config = dict(
    d_shared_expert=0,
    router_logit_norm=2.0,
    n_kv_head=4,
    norm_place='pre',
    norm_eps=1e-06,
    rope_base=10000.0,
    init_std_o=0.0,
    init_std_down=0.0,
    lr_head=0.00744,
    final_lr_fraction=0.0,
)
Below are experts of layer 3 (counted from 0) of a mixture-of-experts language model. Rows are named router (the router's row for the expert), gate (a neuron's input weights, with its number), up (a neuron's input weights, with its number), down (a neuron's output weights, with its number) and show model dimensions 128-191. Each number is 500 + 25 x the weight over its row's rms, rounded and kept within 0 to 999. Numbers have three digits each.
After each expert's rows: a language model's description of what the expert responds to. This comes from a sample of Wikipedia text that the model never trained on.

# expert 60
router:496466499529515463485529515525508474492510492475530480500559452486497484498532490507444490521512491461472513522491513492491478549471496477554463540515489525481500468487494487492523502516554473
gate0:487504460493495508481494451536488477515507489487494507495529527493457521455513526482500537493520520510468510487489492449487525507477519488462498473487520516559487581486557480555489546423478476
up0:518442542494480565491465507493539523488472495518537465507483508524506494473530470511538509523486515509528517519499508523489477494545519505497518520548486496499506482487493445521521507516474495
down0:513512488511488503466501463472515464450505504527436520508534536558525475526569481469517503520492484461476535474519517509478508490498536523478515516511463502513492507514472520524499511470499495
gate1:460500497504492483527509532512487530469501513516530480529520499478503497466531492517498473513525482486447492545489465446545483479514476505526447519487503510452460482491491534533473505537469487
up1:524535480493555497487485486494471499526495503476469512467472485510459484515466510473508547511478498483515500468485484510464540510486516491528546500505542474514567508506510483488508485498505510
down1:545518479481490553476513500493518485484504494484480509529509470511528539512479513516506496471491516519520511485498535471495517487549521525478495488479513468489514533497479462466488519536478530
gate2:538507513502524483492510502535480518477532469485492493527514523530470506490489482497468446504475487508452466460504497483456468447466540493494472513449480538442464501500513473493507442514499528
up2:488450482501533513539510496496505484502531494451518484520517562496480530476504493474466480446544508490485484484518519487471459501445493512508506535500473534470509521489514542461542482526523540
down2:491509515468489497530520508501439474462483513479494483460447501517532489546500528482503526521500498516458480562477486472467537426500508491466492520477537490505476494479499493491487528485477491
gate3:545460478532520479509494490521471463499478487520485527473513466494508474526504537476480505474476478517471499495497524538464479496484506502531483544499493555497481430497494525465480520516544495
up3:463539507452482546484475514470527526514511498481546473520503520512484488486489469482513515540498500479520488478490461503537538514524514504449528463504527435485504551494526498540532469488476542
down3:550552527510475532501518477495499518501515475516479514496528509483527528549469491512535524480498509485498524529463533485508513456507516489513521489519523506486521523537505476495541496505496482
gate4:471490491520461561495477517535459472479483477476595472495523495470507496506483463463533505461485472502488464529500513496574491494466534480523498498507505462459497505512527502477551501487488532
up4:478489503512499548495521495498465466471494500498570447515525509482470495524500495464518514492512501481499444533478504515550494504476518506492502545504494476465479512490491488490532499490479542
down4:488449487513520523493523499529504515492464528477544494446490485509502439490503483478458469489505496513501486494551462507495517509450486506515491543515541503507481488495475491534533502533521495
gate5:495492535523469491528519496499481495523489498463555479513529479554548477500501488501528514496515534447495482536500529500533470496495466537481471486501501461439499471520510489516508506514510497
up5:452498481509536510501527494509566511503486515508480513487509493479491501517479494491482501516528490507503530479468460511474538477498498495520530498501569534576520538497521499482537489501487526
down5:525523482475477516510496481504460498521446457516495521535547508506510513469534498539514495507492494523519468483501553513532481493494562475489517508482510461447524491475517484461524503491477487
gate6:534517544503513510485507518492483485524500460453521517486504473475483500500515526544501470553511485527513504494480498461494556494449510462425483513521530537510534509514532471473484554481477479
up6:499517547499525475505469500511505514509492503494489453506495489445499507477556548494506482488527503494507483532488473494500479486471464508456505506507495546497512492504522494496480548509520504
down6:509486513487516502464530517505509515471476483480496496512501545541482513524490427516463467473562528499531544490492498510486516513508494496488505520475522527469487487515505508514481535511532518
gate7:454515494479504512520515474490524506517527526528514490487465500514470504465481476511513451479488529551493512477452502486500530488460481479499441519519509485498514589501500470516483521490476502
up7:500522480480526500494506511488421504510500502522497484458471474545512540490524479487467495512471507488537494445485452456495561506532510501516472533496462488507487520469534501497491517478457457
down7:478467538473497503511522481455496478485501525480453547494483453541527530479485483532490475523426465540477517490498544442507458519460504498484527499508511498463512502527486507498514490495485523
gate8:464501498532504496509517520484502552516479502453503513428501508452472532476532524553496497515507476469512545501531510483524501462529525475472496516533524490547514497478514461531513462518533491
up8:506502517455507495514481493511510450511499531550474490537505456481520486502460463480483497458490530527489483495470512489480474540508487521507533481482504490496480502521492507434501534442484499
down8:516524489486490493484520489498490498498511524492476455468511483525480521549509463506498486522504541515454476456508518438502481510451501524540502497492535482456504510463480529488509466504487468
gate9:536506502506536487474525562546499483513482514516449549502547519477521519488529505517459488495536554462488516517507482459475539524503513480489481497505511478494512505500495515502507513499501495
up9:448497474516450507497482458467523512509517504492524463506461486529491463506493514476544524500480468518532499518510475528505463450501473527505492478482484542506507498499503471497478471523514510
down9:509478550481502558541479509513500518514505516514507495491523457500505497494509474534505514515504511506530470481455512540496481503510516525535533526456546480504521494499527496464554476509492489
What it handles: Line breaks after sentence-final periods, section-heading markers ===, and infobox field labels like Born, Died, Succeeded by.

# expert 61
router:458505533512487495461472463507517483484536481513530516490495472497486485486538480570502515497526525516489459462535528516518497488479533517491520521452470503526457503500525513483526512491481538
gate0:543517514461487467505496512491512490528486508494528464525500515475497507481475469539540477508448512493521521482514488496485521526489474479487478483515462502492468523512530489481506459484490507
up0:539523513492524502503474498457490512529475498546483459487499533463488495489467478492552498527461501529533509496490538485489466510495478482490529525532459487481509513490480527490513441510468507
down0:498551440449519473532451503455464493492517476552448487511454519548519472491487486477514482536499523470488502557515461466523472479471461454475468488511543448507496486529511535469495456510518486
gate1:474492575535530503494542540516519510490466515448492502496511488478515518524480543528471498485500480499515522480487487479549509450512469484508477522478504499508459479497499487491504492477502442
up1:519481523466475507533486478481509519547506482493461516517546494459499586531490462478510475505463466502463524500551470522509533504484495489496529513492507535487526491459494517466451489462495536
down1:476478482483526507517499516540479487532482492517503535474487559531478544486487540535528509529521514487522488490512517465492494537511527456490526504533495452467519490506505517481469479473488530
gate2:534519457517523517509495524465503526509509450508505495533494546485466477495498529470545502475487529526460491471555500481508491455511468479463520513479533472513475487497495535482459534505516472
up2:538489531495508496502511524466480518515475451449528564519496566522500517509468503507530553510484512491476537506548476512512497472507498481475484494483505456532539474505502470488481519524492513
down2:447498485480470520482512508504497486483478519473506522491508547498495526464492518472487487499508551478492492517498522541465506522511536415439474470489494491516529556506511472505504445498517517
gate3:461522475498502488520507469464509532482449493481443533496510525454472503436526507529513489505518522508488475516518531474498489510470516476514459496534508508526477500469499482512459506520486494
up3:510504468535448536476504474513528495504505503508507539511499462476561514546486507482512524510478489505507508497495541466504511501480506452514568499503496463521526539518482514486490515510478526
down3:480503553499447515478469529509502492539511502512506516507506495531475499457484513498500524571508486503441496483499536461475472508456490452487528501505508488490511480514524491489468494492494492
gate4:492489495489515420475540491490472529524474507475497484445491498485494476494447512493510501502491484538519469516501498468470528520518467528497473555490530520475507496520460516499507507512476491
up4:499488475496493474449508458449490483495547509503489528502489490498530473529484500480531469515492426549517491531473502567495496471489493549465506516465459527536489510502473502487486501524540510
down4:492542457472476475476481554535489483530498458434452490483480486509502490493491538494507487488457525474542480510473486515530472468487490514524462510482503477533524509525480514495508502473471480
gate5:524526526491496512544478502478479526506519523450503483487523496502532486553456519537451443471500457525488513497502509532507526475447490523491524501459501521529473510501493441461501533538509439
up5:487478521504479487505501517530498525505534506548471470508510507515518540488483490472537561504504475508536489509515476492481542491507498464493513477501488482481522502516503515549454562475496522
down5:497489494491494508493505485495529483500471505502497504515492525513487482481446540539505470544537547539518501509511510488500511486464487489501503518463498504528506516504526501505521487475528493
gate6:513485494515467481458516497505448467546478535526528474488463486477480513489519503468496496503477463475483468505477484463496499535532468509457463544552508505450524516520440503480491484494491466
up6:506522541512489514563534520484477495515490524508490486501511514493465524508545500551499512541499521475491519506436464446547518501527441523487533512493531527533456453518545526519572508489512487
down6:471450513527513492467497548508478483455520532472503525527523461507495479514490551521503509465497532495486493498507505540534492492484515523470498524484447483499473507493514512496473487501507566
gate7:499530483510522499505516520440489554487480481485482509525509493527544458483497466456479502496498438499522492513521472481496528461497463447523480513492489488490521535484462515503483487487514475
up7:527454474474492509492473455555510438491479508506513510464514543473483506518473527520532509519484543489499545537487518517499469523483551515482519492511524518505496495515504521535516498529527478
down7:442489488485480492520455479490528489497478505485508494518463520450509562425498491487501495529512526494475523491499507498486490513474494473521506534534531517484496472519504494482490513484503475
gate8:464555520471491488521484539513506487531467526515476499489525512461500516490502492510560538513448506493524529542507531447466493469492488492434490460537524509533538526517496486566486504542467476
up8:462501491547476499473549485487486533502489502505480474509488481519513511492514512486489462517551513505503478489497501526506501496488481503503541529490494508480461488489500507461484494486527517
down8:523517433509523538454497486523512490513488537469497522504511461494480449517502476482482497500476482520549478499485536499478469513511473461493541430502520495503536510487475491504487493476560516
gate9:505500473528492524428434500546489481492465495519538480514474460516520444510533499505505503515536489506473467486512537479462517519467531505498534517490539478490475560520497529516471508510499480
up9:468499530520490462528542525463484526475519490522524508531508534497463467481477527493517544490503501488547506525530506488533500477532510474492485519532492505509518477470488496485525501467499527
down9:525540480481492536459503500503504495502540525491492497430506486516488506488489498488485469466498544525518474514503540493495500546524511479455545542468488540492515550491494512511468536477526507
What it handles: Line breaks after list items, and rare letters x, v, j, q inside names, like Laxmi, Révfülöp, lexicographer.

# expert 29
router:496514530511477548521564446495505533518473520488473452514480505522462478543479484515500484460526507516494488523510495488474488486536485527489521505480477521485506487512525468485559475540501483
gate0:500536519488516564501491552484443508460534517496465478502491453490479518479519488471454498475468506507472518502506459533532484468492479487522462452524517472508491489498519524539493441487509484
up0:485509473533540447528514469511559484549485466485546493503512501501521479505494483521522509508512505446490501476484481502494501505529508486488533528485547543505521522490481529527503516528476493
down0:496495470522488493473506471493473476485513532435480486502512508490503480501492503506519504511504530502514494500437488498478512552517521507492480490529464525456453514490517514493527469523491472
gate1:525495501511485476453479514505506509501487470499509526503477541499475513469518497502534507494492530498531450508503497468508505487484476474522512509497426504545459507457487476550499429505559458
up1:492473488508486495503522489533499508511502530500488494509483484504477469482561510512495519540484499510497497497474474518530532475497493538513457498463510518480497471514500523476500473531498501
down1:500510523497543500515517531531468531492500509507479495518507529513505533509530434503475462524477475493446476464464517491521478480484536483481506522469518543494475492488552522536487538499517484
gate2:523496488467490546517491518491477465476482495537527479507482510523483526510486492532525519460485486478508496499526458532498522507500561493534504535527512524502480482520481519477490482565537480
up2:476494469526504494474442502499487496469480482502510506524441514490511463532494499531502498482493493510517462494562480538522511504494556532496510495498513527478514517508439495504507507533530510
down2:536502480459476494503511508511484548500468493502492489497436462531454486488523494444507493471488512479494497448468523498484520505538500539476504499490491500458478523535537458507457517486513532
gate3:495477512537526455535514523516503490439507513475530505512443515520489457506471513496480510490464478492504468467520485487525513505469483488498452514478496545492485517525487485504508484489540489
up3:485530513473478474488487478494484532525497504497466522471511461492525534534509501514479470534487525536481503521520550553519504493492527557499531493527501480506506492457516517528474529541438492
down3:520525500528546523501484472522467469447520498504464497463492466533510419497470519502496465556468523465441500566529465484479522519456519556479450470509513507533460517483514527512494497520510515
gate4:550523528488503479487510494527475499504517456524459512463497475518473473492499444462468491471470519483528483510547471498472489495482472468520470495492450482513496536489446488522509486493521495
up4:460478477498457515519502511511484556542518539491498480502481487501540547520492497538496497518509481529489510510476493522471514514509511491486500538514534499479492533466552544495481491495523521
down4:447519559473491518485525535518529485494516513523490488505493511524498478533515518466498517538501511511501538508506490525530504475482475499534497535534536472488511516552513470507546516508504515
gate5:466483508467471557492481520519500568515527492530478533484480515428511532531493498492450507559526475487506549467503492504455502505483502500477509512548450473487479521489601507505487478497481536
up5:498466524468531513468487484519487513522438471539480502507497538484473508478502463501463498488509498485504498494480509439506526518482524503493486510503520516469485522523520467514503483521506578
down5:460487507533516437483502511499512524506513501498463501508497511518487513459502511481428478538553518511475528505481543534466497542520500480490498505501513466503524511475544477513467489520511523
gate6:463496520523527508535500497487536470493515525517468471544524467515513509519512520518532516496483481525485474524545525495509508488514529524485498502481569503524478547531520471503535502509537499
up6:543544516487474478515513479491485537511515491494526495470468519497485515520501497491463464486484500485500510494473501485490476513483480470467519499494447491510483457469469505490404494516479488
down6:456533510475538520454514531534432469480490500495500520494478517491502516526478460490485497587530535478483510515500526509478527475480486453492482501533520485518564492494483531481466510486515478
gate7:484536477455485465525499521466496499477566483518521470524537501453536488509499517476490553529517508463490497512513500547504531504508531484547541477553485512507495486493530516510472516551492513
up7:510512487458495496514492492503499542520538459486480462546546501454543471474513511474472543535469499487527499483526512525527508515518514497505526474573449481515463482497504516479447468545471534
down7:508520548453468487505458493528526509542519502483491508476483477486511509527508554493498534493519550513479499522498534507529502469480533490471493527529464506458551495512507538486521484509453540
gate8:482527493489511521476486535509449481514516553509516487467528465533527524553488456478506476523493540544472510482491499487493507476507499522494493459505518490495479495517516507507549487487463507
up8:471537505486511490510507510501479545461522472517522481510525517480471509464482518489544516495469505476523517490499499474510495505466508494509484488502469495509516494524486535529511531517516538
down8:511532489492486480519464565502502495549489461433473480506521524540492482510510523484502499508521523541493537524482500495553541521493500486532497500502510478468488512499497483460486526484519481
gate9:500477560485503503485498487491513501521477455523489523507484530534502486498455514423496495529451469545482523499539507529494484488476474491502516460494464493476519558499499469499481484505498504
up9:496492511486508525552508509512515518522506461525492494523496516467492511483470507453510489512455451508485515486507536519529529535480486479472516515527467436473473474485499454480475494547478452
down9:502497451492523496511507444539517491495503454482557487508476532500531454525513464480477493479469458494476504527507551505539462467483474538452454482502485504489484457513489436508551490481509476
What it handles: Small numbers from 20 to 52 in dates and tables, plus nouns and adjectives after the, like former, side, family, single.

# expert 37
router:523521496505533496484524513539466494502546513480431496456506529455509509528500492520505447553488505504484458451523480525481535478517572472534498525491507472515510510488482519426496486482511470
gate0:474496490495482522461513482531536465481464492524449510467471513480509509481533541478496534513456461479484483490512468480485518516517482464493512547481488502467516504489461476541470495470485547
up0:505473520482471488526506494495496478458526523494523511514482461478513486479505508504502497494446457514544490474523499489504494515483537477486534528582485524499488531467531516511461564493493542
down0:472530505547526528491520504488484486465520517487492518499506535495519491496497522544488541513497500498521492542491506494460528515474500497493459516532504512482511490487452504462476503481551510
gate1:498523490521511519523484480491496516509484534527524511503486440479495522493557538536485474545491503499470474481488503478531465493483500484466524474516461434493516479519525464536485528485472512
up1:491520470473486487510487525487470520481486458463494517503524535539477495509490502498482551468502538487512502540550520519497524508549502516555489532519565492490508481434484509467528488511499511
down1:486462543501490487513506470507531492461514488476504479509526495545520500512526503514483512482524504522500465492544498507483500490505475440482493509463515502518476441492503528530499523503489517
gate2:492483506509516494492504499453501470498499500532476507516497497543478492529484470474517516516487540521502525502454522456497495530471465504526482477504499489481497546495528482485468494498510512
up2:483454533479513514513496490457501466516474517505480477503506526497461517497497488497504545488530511495545506491507484478489485523490445490514525469527509470487548536491522479507489513516521505
down2:528525535473530504465539526498518528544484514503523555501483530515523485513531511510523539542489529470519483486531487522491535462528487499492484492484513488509492479494469501461545467520533496
gate3:486527496537499551483463518508519462463523503480503520500475482491548480500523524544462498512536505511479512494512518465483501510502512484492530500530509497490520473471518517522485514486475493
up3:458520529499510534508516551544528485503471494493471534513497511484490513511526541517512514503545487526497494530504521504535537471491467462554485479503501504500529523462477532526513474502478492
down3:520507474513534485530508504503488501494480464525503512508467508500523493518525525459496472537519514506456477504501533500481497471494524527450508497487441513511540498530446511469495524508484535
gate4:458507505486489566526522505497472467499500488520456479471451501514518522522506535474522504496461476533466489509470472471518497515501482475531505492506462463452531531518464506470498471521489566
up4:503528517511501548474499514556519525490459509495438505450467495494497568522523498524549508493523460514477489490473475497520500519506471439540514487522467503507502489477497483487496514559505487
down4:489509506495489509499466468543505459509499503539493458521481487515531498511491489481489505492478501492494503542493516516527518492501477484488537512504553463476541494490460537487454524488488484
gate5:504529535507527490513473515467467561512517497494502468491519523515497493521507485469460500480510489464517495519509505503483534465474545522533547524512554483500479520466553530499457514516530517
up5:526519514492538500486500512508494500494490494513514443517518504523473491511502522496515485509469477511485509477515500504499520494494565491512464524486545539478552524478531530536471497534505490
down5:501503515496488513532453527519485475440522502562515530497495476535513509555525511519515474471493493499520499525502522526503481529480482484488505500490501510570552521492479491482524459540502531
gate6:507521487467550499494516527506499459530538519520473477483522529463462487515505511468496521483493498482540552471465496485497490503515483525510485498480522524540475472480518485531487503495518533
up6:531539489465526522495495518526530444520517498529489477490524544459445492513496484464494526486504506455545525494498508496484535496500491512511468525493503548500474481510528490474489485503482547
down6:536498484479507500461460493516475495503526520538530522485487550476497501475481526470512523524486526514517429515517543527516486477517495556498504513511487543525507502507479484483463526510509542
gate7:471532538496539485521489518460511490475547499522519522488513484515475484516511482514484487492539534481498547507430483507468506513484523516509512513526528484508501549488535511485530557463521537
up7:531505469507462487465528488550455523520439505473526475531532486497511512484497508515523516497482457517480462504554543502563509471511462499517488490499498526477489447519460486495507451531485475
down7:506560482517434514500502525438510515496465575482488492474491501482495453494448521553537519497476524510458513515496501506533475465490496520509508523528526522520486504507496511522550505491523470
gate8:505455482525527507493532515453501475530496454498482515511530490498492488491533500474448508527482465517552541508489473474491551480480506517463474477480500494507523492521479505519543512475474490
up8:516520514442486487512465494533520521469498532499475525485479491501515509488459531515528492499517512527465502499521508498484488528536470494528546544515491474481470498486516445512515474540502503
down8:483489529507478528524528489522476489467500499514466471460523492531478532531528500484525489466466443550434495519523498441505485490430528522518502475501511521503530518519495519472485470526529489
gate9:505499536483547498478531539506499477497519530540440482529530499459506543514475487491460483428558492516523475474479538487505479530486487482512520475525537506499508457553475436507495541497468551
up9:507488502525566536450512535468529464518560516513470456527536500561503525480454532523494495485499488503525500516536496510497452539461474468491523508498494487492488514514506463484497519499506497
down9:489494490469483500457520516474495511481502484495477504476467501487492534516528460483532490503456525492474455512469509517496492488484487491496467477497532478556503486510519533481479500512504414
What it handles: Line breaks ending list or table rows, and openers or prepositions like following, due, On, According, prior, after.

# expert 17
router:485474473544531493531516502508538437491497530463517469500522506508486494526464580489493498488532535511501469528526503517545507511472490517518521517497524472479526499528503534487519523523505491
gate0:486496504528473434512556504502523493493554483489543510549452486519510524507519483540485506480522506525531506506488518515475508481479548524446488495424504496514503483485494528449489501470470507
up0:522492496513533438463491537504511486471517512548506495508488515485471496488514498517498467496543509526499488494485514505514461462535534550440468525453495519474490492527465474489525476477495467
down0:525510494505490502497540503476498525470510474477474475507486481533510523507499460537530457441535500519505513466493499492429511465559504507460511481500473436493489523465473515468498518494454497
gate1:543522476505513548482488512504509519539496502499499478543496466477511518517520528457474535508465480483541508462488514484464522460500483491539504512517539462478485498479508512504487472494480525
up1:491457475496481499453449459465525530524503492506500472548478521508506452536486525499537529493551502500491496485524462529479503478499497523500489487490510468550478427477472543527480484469531499
down1:514511500460534546469555520472510500490524506519488485489522503534486492497513483516475556528518480518491539477510468461516522489488514549528527499527483509527452520477523486493474495552484448
gate2:478490541475482481502509524450495503488519535466469492522511529483505498512468518518438462479502468491492501502485501521513521491480523484530513507471481485503516475499506454504525535507478498
up2:498505515500546514510507531520462495494515507518453462501515486491535447486539470494461496456496500480523508513447470470518476461515479462486517486492529513513455529503495512490512493454531463
down2:516505460514532478478458474472479510519514523501470495482466483534509486496526561479558522509524493477508528480494502479500449475458496495499478518515485465478493501529493468514525481530495507
gate3:479510519499527495516471519474503505507477494533498524528502459461483468493467473531506499490482496526472491489491477498474517491490527503497528478532504523516478478477506523477496492471547532
up3:474517528504522461502493543497519491490530498550492518505516497495489491514489501504494518501512521501474476485507483528532454478466492489484495503490542504501472525534549473500501520552505569
down3:544528543491481485476473496491504520507542450559524518512485471481493501510468492482539492520467504496516508501469525464484537510481477504474517534509458499513483495506481465509490486513475516
gate4:518525488534467485505492506509552526470504504489510508454478494522495525507545527497508535480489483509505500451493525486488540515541463523500483502464494481477553507538519472498488505527493504
up4:520482512472475530490487474472503482496457509532530477474505507477470477476515511480490486571500536479481501501508519453536458521462506535523484518515522511573471481496520479515505505516523530
down4:483492532494524502471515498523451512526468488480448491432498513503499486474509473521512463505470500537528500500522520534501488483491523462473528510501496478509505523475511561516449499515464490
gate5:487489491524493514480488501550500514529527492539484465556471519476451490503494540475504477532484523508487476523485476443459517513509525468504493501529493471471480518497517505503524523517534487
up5:513540545467478498501453496459487508497468447482514501512509529496489494502494453501494492484522495497503468521474512501542464537504503504496449493583507485494523478512482539438513504464527518
down5:517482481491501543516544511491518479493523485490490502473540516498491465523522508502517512516470484493470445471482491521470476500495474524542503537485545490481507539513454515471473510505510492
gate6:490508520469471487519480489512477482493512484536521464515490501550482483493467496485457516510505462498485486493472507535501506489472511493513520503507489478505495471485496465509444494497473518
up6:491524471524527493513493494536518472482475518501522498512522515511538527505525486473529497473484463521495471513531499479473467531499501523466505490551507508444505525485460505439490539518479530
down6:507519511449485503496504549521496501511471524483520479535488543499544548531513475524488501501484510506481466457512514456428479552470471500438503473509447502504496501504473485536501522501490530
gate7:542491510486562551467498470493479521504510512554485487537525547496453538517521492500476495526469438504528529528534481473457536498499520540515508551506540530473506483479464522457533473539503515
up7:493486515503485470488525529487496547501482510455510458509532480479509488481494502511509540457532500487488490501496511487507437502520542471472510511472505486528500506481494512498513481508528520
down7:499524520495460504552491482507475453480516493522480479474481480537519506469518480511497516459494472449465533516533556429455514529498557463505482497535511484530527495505532526504497473508525475
gate8:473499462485495486512530505478518541492493500489519515511468516536484502500471528485517490515513545512490507553489513458535492500521495485507521487546528499510544506449515544529522516545505510
up8:500480546460520514473483544527509499471505563539434489516479461510511478513500482480491522510555479514483485498489529480464516510474495492468489490466511523522523509545522514527449482534516475
down8:509479465519501547476541519533483521519539475514550489509483483460504549466500468513470494535498507538516487523525515489515460521531530504536447500532449535466491465528497469473456506480497502
gate9:488505500504506493502495505490503456459515514508487513470511516509500506498508527539526531444542539488508530537518521481512493529515542501509477503531551537502515515482496521496536507511523470
up9:537476508488512500526514485488485496504494540479517468481516468528491515471504474524493525502496548489514510554513522497496517486513533544502513502524487522503503486484479520487495521516527434
down9:546480502511503507537506548506515507470529461477495505506485529492514492526474516478514504516546513514468520467473461489525486524494496501456469454492530568504530501518542503497469544496497555
What it handles: Inner word pieces forming stems, often before -ed, -ing or -ation, such as encry-pt-ed, in-fect-ion, index-ed, acid, capital.

# expert 52
router:476553481458514571465534482510480514491470497479505466500499468473520547532501485501483515469522481514519527482541475498512480525509498492522542525513462490490547506484465496505488488503503487
gate0:494468529522524466499479526492539507548520480481546536570525472507504506524490491528533510515520481516496505496474519581508445503509488483476501486502503498482532455542492500482526520530509524
up0:465488539508521502490482515488488507528531492525483522547528489504459462495511495524505503497510471504483482488484532539469490496491508457490513466500468488492538511515518499513522515507515493
down0:457510531477543537456533486460467517514468499502480507509497530515484497489549488493535493488517517492517516484496497522509498517510486464477518478475490529497505462480509449512492484462511496
gate1:495530495515463494492451505481536468477481452531493504497532524466492499488526536505534535511498516491431473513510529515491475504507492498496484472504515498486532491537481503512509513504479497
up1:518483510508507492514541512478471484502511524465520477514487487468513498449502530509483510510491507491490529507519500449502501509519496491507502500476496464508474489494489501509496503477510505
down1:517449520490536533522547479503486497493492544476493477540461504506539520475550510532475515488485481491471506480503470471541520513524541457474496522480479497438484498454500454503532506466517531
gate2:508498515491513504543524503504521506503510504505510489522495502497526486526503502480439479467499506491471517497511432462496467507498484540489475496520527485513509445543543470477483478434479481
up2:481487530510503502540500502526533516523533488535505479513487489541523503526527527515487465484531528535469487508515497449511427503458496504527496452511508470504503509528531452484492464446478472
down2:495498502456494496465469539522492501523468510504501557484545503470480531508484476502517504500509514484492475492515518439509513488487502473497521506517535501507527501525460482488514518528522506
gate3:510482500523519511522510488473517490553468508545572484535477521519497542520497490507522512539532477493496469507494475532513527487512495475500479567491528550492524504494512515483510537531553473
up3:510481496533510525497521489545543523553500501468512506536519495496507529498476446493544508512509488499542508546522499503497518515524475464535463531516534526460515496500472487465550474548498490
down3:487492515487485560477525526524469493512508527524469510531526471456532528454543423478503548479506499481496434514528477449487508482468471456524505478497511511522516529497514521494501452527480490
gate4:509501508491487470517536475462504473513557514484503498502457523519523470484473484532498475497499572517501526509497489467472506513465469545466474529511484484506496520498506487542501471514441489
up4:494470485461521556471524516514502483502507438484534550507520486504488503504446516504518504497499474535517500477487520533490501502439537477520510504491497507479509481523480494422525525495535525
down4:520502498473519488503483467515464474479502485474494505510470459514481489498487507513511509544436452492537513507507482519486470501481511520489495494490475477531505498494455521511534505521528501
gate5:466501543566472497469541513447466520541511503431466500440496493491529500502506504521517524529515480491545492520507493525484530493501476499510519504480523531509478525509480520493495485531515487
up5:501510456485471528522465464494490517476519462542529551554540538534508528464477488447485517492485547545487510505487546516524518481450497497501464464484543487469544479480491498482485496482495533
down5:527506517490553534507500492458505486465493460508495514503506446499499518472495503479497504488472516522469458538476469501522446483474493529524451489487486589516517472507505553476497487512446497
gate6:556455495530478503482519488498512505461537524578520519499486493504496506464524527477500460524502490522536525504527505458493476564464507463502511489490446541497517519529475486508514478457510485
up6:533515482505495511460506484449480479472539527573496503491488521509464515468531512467510469533512499510529514504490523488502472555503530485503532478482487529517519500507484480521513506496475479
down6:521473486521507484519471505503526551525517510533515511500487473491499521493520476524488504474510540466498495513491513562488487497517491501503488507462510533491481493469473470462489487508504514
gate7:491520498502500484515497507481474512495481556492494514466520512507503503501528536511486526485494462507424505458479550498519484479493524497547463472544479470545504519560527514510461529476470498
up7:508502459542481463515523511527486490482508549489489531480465469497511495488506535523489514517466485519419503487492525500518501520520523478542496464523469489461474496551509479513476519509491517
down7:480484454504480503535524522539490508498455478561531512477517476495511487478551475484480490453512494478506490511508490517516509484494508528465484476517501522493481486477499522493517493538501495
gate8:527447538501520528472459476535506483438518536530484491471473482500515414488488521494516527463513481541502488508496522482483467474497481495539475528508481514474488507495495483518517498522530486
up8:521473509509516500494484469526526497456512516511497499466469470525523449510469527493512537458519490511483503469493510503485454486502499464540468514490481512485482509505521521534530485533575515
down8:481473513498528519475509483478502543532515496521468498467541527493524439488500486468475513550503493488523496525432487520516531448507486509509452520501518506537505497486491512493507469513498527
gate9:502518501500488520519502475467485509524476534471492507509500483493513525492487501514509478500490511491470535515456479517519537504469492509473524513507494520477484489461581530501506544476545422
up9:510478526533489510485498506481523469502528502466489514492532498503486521445531500493499521495503557481502531485460479524551514486476530525528488455499471511505479489489556512523485536505515476
down9:499454551522478532482482494471511498545484484465526508501514509503468504476486524483505480530493531510495509482467491473501503478486460496488503480511447486466508487513507512503501533459488500
What it handles: Sentence-opening In or On, number words like two, three, seven, and born in biography openings such as (born 1985).